From a checkpoint of a small mixture-of-experts model trained on Wikipedia: 10 layers, 160 bilinear neurons an expert.
Below are experts of layer 6 (counted from 0) of a mixture-of-experts language model. Rows are named router (the router's row for the expert), gate (a neuron's input weights, with its number), up (a neuron's input weights, with its number), down (a neuron's output weights, with its number) and show model dimensions 0-255. Each number is 128 + 32 x the weight over its row's rms, rounded and kept within 0 to 255.
Before each expert's rows: "raises" lists some tokens whose logits its average output raises strongly, later layers aside; "gets" lists some tokens that make up at least twice as much of what it gets as of all text. This comes from a sample of Wikipedia text that the model never trained on. Tokens count by the router's weight.

# expert 10
raises: "\n", "-", " and", " to", " in"
gets: "\n", "==", "===", " =", "-", " =="
router [183 158 115 129  94 121 161 144 128 152 143 163 104 121 173 134 189 104 141 154 124  87 126 116 174 125 134 169 170 139 128 194 130 120 108 130  88 147 136 129 145 109  72 141 126  84  83 128  92 141 158  74 127 141 145 154 162  78 120  63 142  77 198 164 113 151 162  95 162 109 154 150 151 141  81 147 112  73  99  98 116 133 122 117 101  75  99 124 100 116 102 103 161 102 122 111 115 161 140 156 151 133 135 105 130 119 136 125 107 110 198  80 118 143 171 153 165 108  80 158 180  89 135  96 134 177 108  92 132  78 163 164 231 164  94 143 143 110 100 125 136 125 145 113 174 148 131 135 119 106 166 165  69 113 174  99 154 144  75 126 147 118  98  99  97 149  97  76  89 151 138 113 110 127 133 147 125 188 144 171 146 128 113 182 190 174  54 148 131 133 142 118 142 196 114  90 122  29 160 186 168 108 168  95  69  84 153 146 106 114 107 136 122 102 109 196 128 155 135 155  82 130 146 153 116 128  99 188  67 198 114 123 156 143 193 171 127 136 127  87 107 189 131 144 173 159 128 106 119 122 191 123 155  90 104 142]
gate19 [ 79 129 146 171 115 160 123 143 197 143 117 167 150 110 130 153  53 189  71 121  73 150 137 109 151 154 191 133  97  86 144 164 114 123 106  49 106 134 116  71 155 149 194 169 141 159 167 112 136  81 124 124 114 101 121 117 100 147 117 146 160 150 119 129 200 158 104 112 113 133 145 184 134 100 142 156 100 172 115  96 145 122 139 174 142  83 152 104 138 116 173 118 129 159 159 131 152  98  76 184 130 120 123  83  88 122 158 129 142 216 122 163 117 171 112 141 186 117 147  99 193 150 152 158 154 113  84 134  82 173  73 114 138 105 132 123 137  79  97 106 126 134 174 213 133 142 187 122 130 120 169 159 141 110 149 101 112 174  78  99 139 157  63 102 122 168 183 136 109 199 121  91 139 111 157 157 120  73 128 122 123 125 155 153 191 131 157 118 115  79 148  95 133 150 133 185 113 158 139 168 133 117 154 155 126 139  87 181 103 125 140 138 137 148 150 158 173 149 131 135 112 168  87 179  78 103 134 130 160 160  75 119 107 173  95  84  79 129  78 122  98 144  72  95  71  54 106 158 104 159 121 138 115 142 152 169]
up19 [140 128 157  92 144 101 156 131 195 126 115 143  66 104  94  71 145 156 121 160 104  93 183  94 152 112 129 146 152 132 162 148 117 164 178  70 117 112 145  99 219  86  96 130 162 138  74 101 141 124 104 161 144 132 135 170 153 170 129 120 124 121 151 115 119  84 181 136 204 131 145  92  92 118  68  81  99 102  86 178 112 138 128 136 109 152  93 140  64 138  93  92 197 169  82 138 143 137 123 132 189 183 145 159 116 113 145 133  97 145 166 153 143  74 159 142 183 119  93 119 204 203 114 114 136 125 184 156 130 153 106 139 120  99 106 135 107 158 125 144 143 125 157 138 129 186  76 126 177 150 121 144 131 159 176 143 170 107  91 201 171 167 127 128  43 132 126 154  87 204  32 140 151 172 123 130 106 141 185 183 139 100 117 152 131 126  56 120 170 122 102 153  87 158 130 129 206 122 144 160 185 107 144 132 165 132 159 127 114 101 135 118  88 104 127 157 157 133 107 116 117 205 121  69 143 149 128 118 141 130  83  89 124 157 128 125 118 175  78 145  94 120  99 120 114 159 129 143 128 147 113 129 128 131 119 138]
down19 [161 105 112 137 137 117 106 138 165 129 131 106 111 104 149 114 113  98 127 163 187  98 109 131 133 104  91 124 133 149  92 113 125 113 134 184 100 213 119 159 133 104 152  89 164  79 174 131 133 172 133 140 154 154 142 189 133 172 104  61 147 104 127  70 122 176 124 127 122 100 161 146  53 167 135 128 105 135 122 131 106 113 113 111 156 133 120 155 130  81 107  97  53 181 104 160 165  95  86 151 105 137 108  68 127 187 109 129 174  76  91 164 134 181 166 157  93 147  83 129 147  99 163 140  80 102 101 132 127  17 145 162 107 154 119 105  88 116  87 127  93 152 118 145 163  88 147 117 106 103 157 108 185 126 121  98  51 138 166 123 134 101 178 142 133 160 143  95  92 125 131  73 169 119 132 162 115 103 125 174 167 103  40 170 146  84 143 110 182 149  98 142 126  80 133 105  93 121 145  77 118 115 131 122 129 143 143 103 202 102 106 114 155 115 113 134 143  93  67 106  73 121 171  97 114 112 132 128  77 144 131  83 220 121 165 138 193 111 147 109  95 148 128 140 116 109 170  68 113 125 160 139 141 202  66 114]

# expert 11
raises: "\n", " Notes", " ", "=="
gets: " |", " has", " he", " He", " had", " have"
router [130  87 110 160 112 142  69 177 106 132 139 171 144 135 142 132 132 133 118  80  84 100 118  80  99 213 183 133 133 135 121 121 125  70 105 135 146 133 161 119  85 100 127 124 123 161 143  88  87 132 107 121 141  61 100 138  71 149 160 127 152  83  74 160 134 117 145 164  89 139 148 131 158 153 104 112 134  95 114  95 108 136 105 138 147  93 122 102 168 120 169 122 117 130  95 124 203 101 125  86 123 158  86 129 136 153 122 106 115 167 157 156  94 150  76  75 118 117  88 165 140 131 133 141 134 147  62 156 133  38 149 148  89 130  65 121  56  85 197 159 108 116 109 160  88 111 154 148 144 151 137 113 119 143  88 168 210  81 144 106 124 113 196 176 154 167 102 138  76 125 136  86 114 178  52  81 123 132  90  95  83 104 131 159  78 129 139 140 151 161  91 183 145 162 227 131 102 149 105 124 107 167 145 162  73 119 172  85 103  75 144 149 176 149 147 100 148 143 122 124 114 145 127 146 114  95 174  95 103 150  69 153 142 118 127 121 106 126 158 155 144 190 178 103 143 109 136 161 114 195 135 189  73 113 139 144]
gate19 [148 136 141 135 170 118  74 121 131  51 153 115  91 162 102 177 100 172 102 163 171  91 104 101 154 121 170  93  87 123 146 144 161 110 112 100 164 154 155 140 125  69 168 118 164 119 152 155 135  41 113  79 150 127 114 108 118 143 100 121 150 162  97 165 146 146 154 121 113 151 179 117 199 173 146 125 142  82 164 105 159 190 139 105 128  96 149 119 149 139 134 107 181  97  86 129 138 123 174 156 131 150 181 114  97 163 147 113 106 184 149  91 109 188 174 127 153 155 188 120 181 115 167 139 108  55 125 110 106  89 151 161 237  69 138  95 106 158 174 104 128  91 108 129  90 114 129 121 121 141 134 123  73 124 110 119 129  96 134  83 190 118  85 141 127 191 156 200 151  93 112 149 165 133 160  90 126 149 113 108  40 109 134 156 113  76 125 138 119 152 177  91 132 203 165 160  85 111 129 117 162 169  83  77 108 146 107 122 106 128 162 149 159 150 116 119  73 134 147 118 121 127  95 163 138 147  97 124 131 126 127 101  82 162 126 100 108 114 150 133 107 133  64 164  94 146  93 204 134 102 112 106 160 185 171  94]
up19 [116 185 129  70 105 126 109 129 132 135 120  92 123  89  96 111 100 120 142 132 166  97  54 133 115 146 144 106  49 111 131 179  98  83 144  62 113  86 132 110 167 104 120 128 150  95 157 185 146 153 156 108 161 105 176 126 135 167 123  74 171 180 132 190 129 124 125 106 174 143 132 110  22 132 120  94 134 135 126 137 125 141 150 161 118 107  94  85 154 123 171 174 101 116 150 150 172 113 150 158 141 156 163 106 119  88 117 119 145 105 116 127 122 150 124 135 184 133  76 155 167 178 107  29 187 111  90 125 102 145 156 129 137 124 127 169 109 116 121  81 156 138 117 142 103 170 125 134 127 117 154 143 117 132 138 105 216 150  85 120 195  89 158  94 145 149 139 121 136 112 103  88 139 148 133  76 136  99 127 157 148 130  86 138  98 108 132 119 141 131 131 116 190 100 112 139 120 136  87 108 146 137 115 148  65  82 133 136 131 158  79 135 145 117 148  46 137 120 126 134 197 157 121 145 151 148 111 222 139  85 188 139 142  58 133  95 150 139 110 103  93 167 188 150 193 161 121 110  39 107 158 137  53 126 119  52]
down19 [ 77  70  97 179 183  90 136 118 101 128  86  86 180 128  96 112 147 144 113  80 162 104 171 157  98 165 130 102  84 144 144 109 147  71 143 158 133 165 116 139 139 151 108  84 107  88 110 113  24 137  73  66  94 180 119 167 118  91  98 137 135 165  95 147 116 193  88 138 134 159  91 155 140 170 167 106  91 130  73 115 171  88  91 120 120 182  95 152 141  67 146 146 150 189 166 192 143 138  97 151 113 137  93 173 132 126 106 149 187 170 167 147 150 172 109 143  96 175 103 121 108  92 129  76  66 121 127 148 142 112 118 104  99  81 134 104 156 118 170 207 112 105  97 117 131 126 105 113 130 167 135 193 147  89 143 117  96  79 127 133 120 102  94 123 100 181 109 120 125 160  99 125 139 190 132 133  74 103 138 109 125 137 131 125  85 170 134 140  87 112 100  52 104 138 141 125  83 165 170 112 114 105  96  25 138 156 184 111 162 173 136 122 106 145 136 142 101 124 153 115 166 128 106 175 141 146 121 112 109  77 137 117 136  99  91  80 133 153  84 140  82  84 115  86 138 125 127 115 170 143 157 195 138 124 139  88]

# expert 5
raises: " |", "\n", ",", "-", " and", ";"
gets: "\n", " that", " a", " part", " or", " \""
router [126 116 108 140 121 125 162  59 153 144 124  88 169 162 117  49  90 162 182  95 119 119 114 139 101 134 194 128 134 145  99 170  99 165 110 197  84 138 127 105  54  96 160 104 134 101 130 154 121 108  76 164 117  99 139 106 120 161 110 148 106 172  46  80  73  82 136 107 150 120  87 151 174 168  99 128 123 152 101 115 168 132 113 101 144 141 100  70 136 212 136 162 110 171 143 102 139 141 108  21 154 102 101 117 115 112 120 116 156  73 128 109 143 108 141  97 104 146 106 150 149 153  98 222 189  84 149 116 123 134  83 152 150 109  79 146 148 120 129 147 139 154  93  94 157 139 120 176  93  60 116  61 124 150 162 167 160 196 170 100 103 123 108  79 172 122 113 113  96  80 135 162 133 105 145 125 119 109 137 164 121  77 124  63 137  88 118  94 106 180 162  94 115 113 108 158 169 125 117 123  93 116 143 114 108 116  97 119 162 166  98 149  96 132 118 117 114 167 141 207 139 138 154  93 171 112 160 170  94 135 159  98  71 129  96 156 181 152 139  80 161 127 107 168 143 155 140 131 119 144  90 124 139 163  66 101]
gate23 [ 90 106  72 123 111 121 113 128 177 125  90 107 146 116 140 129 127 173  99 130  84 123  95 179 126  90 118 142  63 144  75  84 148 106 108 141 151 138 217 107 143 157 133 142 158 113 123 150 175 146 105 183 151  83 146 152 157 130 147 146 111 133 116 171 104  87 122 133  87 174 153 138 151 118 110 125 162 115 123 127 136 121  93 145 179 174 137 174 105 129 133  71 111 182 155 175 107 130 143  96  92 133 133 140 128 160 137 170 144 104 105 148  72  70 121 121  77  91 167 109 109  98 203 123 157 131  65 131 147 139 117 143 109 138 154 116  83 122 125  81 103  61 137  93  92  73 187  82 165 181  97 105 123 128 106 143 142 115 127 107 127  97 120 109 152 144 161 108  79 127 102 102 156 131 117  82 154 190 163 107 118 113  84 103 139 134 118 164 145  94 125 171 139 134  57 139 134 114 128 169 113 144 190 117 214  77 114  89 161 211 144 109 153 160 122 128 162  66 138 108 142  99 118 152 128 112 172 136 132 106 178 133 133 176  81 113  81 145  62 186 116 149 148  93 167 102 102 218 240 119 136 101 164 123 119 170]
up23 [115 144 204 159 122 172 139 154 106 127 138 181 169 133 151 126 127  84 116 176 179  54 100 156 117 149 189 123 111  79 137 143 113 161 171 111 179 138 148 148  86 146 120 104  56 190 128  95 100  78 163 111  74 125 119 128 153 131 160  81 136 125 152 145  80  74  57  94 142  75 114 128 113 114 160 106 159  93  94  79 116  82 106 111  67  82 121 134  92  92 137 173 111 150 152 145 150 166 145 128  59 131 133 133  51 206 184 121 134 162 145 125 110 113 118 105 177 149 158 133  97  62 149 104 120  60 166 147 111 120 162 176 133  80 140 172  88 189 131 114 136 159 118  94  85  65 124  57 145  85 151 126 157 120 100 126 168 118 147 101 137 102 180 116 144 120 121 179 168 147  91  87 116 120  64 164 103 120 159 164 162  93  82 190 145 135 147 123 149  96 161 135 146  56 168 100  97 127  82 122 144  89 117 143 113 133 143  63 151 202  85 168 127 135 127 151 145 106 143 112  83 100 153 100 110  84 151 137 175 138 112 123 163 109 119 133 128 141 111 151 112 127 146 113 155 128 132 181 126 130 105 110 134 132 115 152]
down23 [193  90 104 143 120 162 152 149 147 108 116 111 139 101 118 137 108  64  82 138 145 160 138 136 141 150 112 123 137  87 140 134 114  69 116 127 105 173 102  86 187 126 142 140 146 152 124 117 144 208 142 131 140 165  92 138 158 102 118 174 116 116 122 118 121 147 105 176 164 114 156 132 104 175 160 113 156  98 149 144 110 113 167 125  87 179 131 106 160 123 109 156 137 119 114 105 170 116 121 134 131 116 108  92 140 130 119  53 226 115 175  88 136 115 127 108 108 107  90 102 135 161  91 142 132 157  89 103 165  56 109 156 159 136 150 136 137 133 162  82  94 157 156 126 134 143 117 128 129 122 139 158  65 133 212 131 136 176  99 159  93 130  99  94 158 134 122 140  94 148 113  96 130 133 119 103 126 102  67  81 169  72 185 199  69 142 152 109 131 175 134 122 116 180 137  99 180 182 115 148  99 142  64 134  63 127 147 153  93 134  76  58 125 126 121 104 158 120 180  92 190 134 109 100 137 110 126  50 143 141 120 126 120 136 170 163 128   0 111 191 154  80 118  92 125 111 109 122  68 101 188 188 143 148  94 125]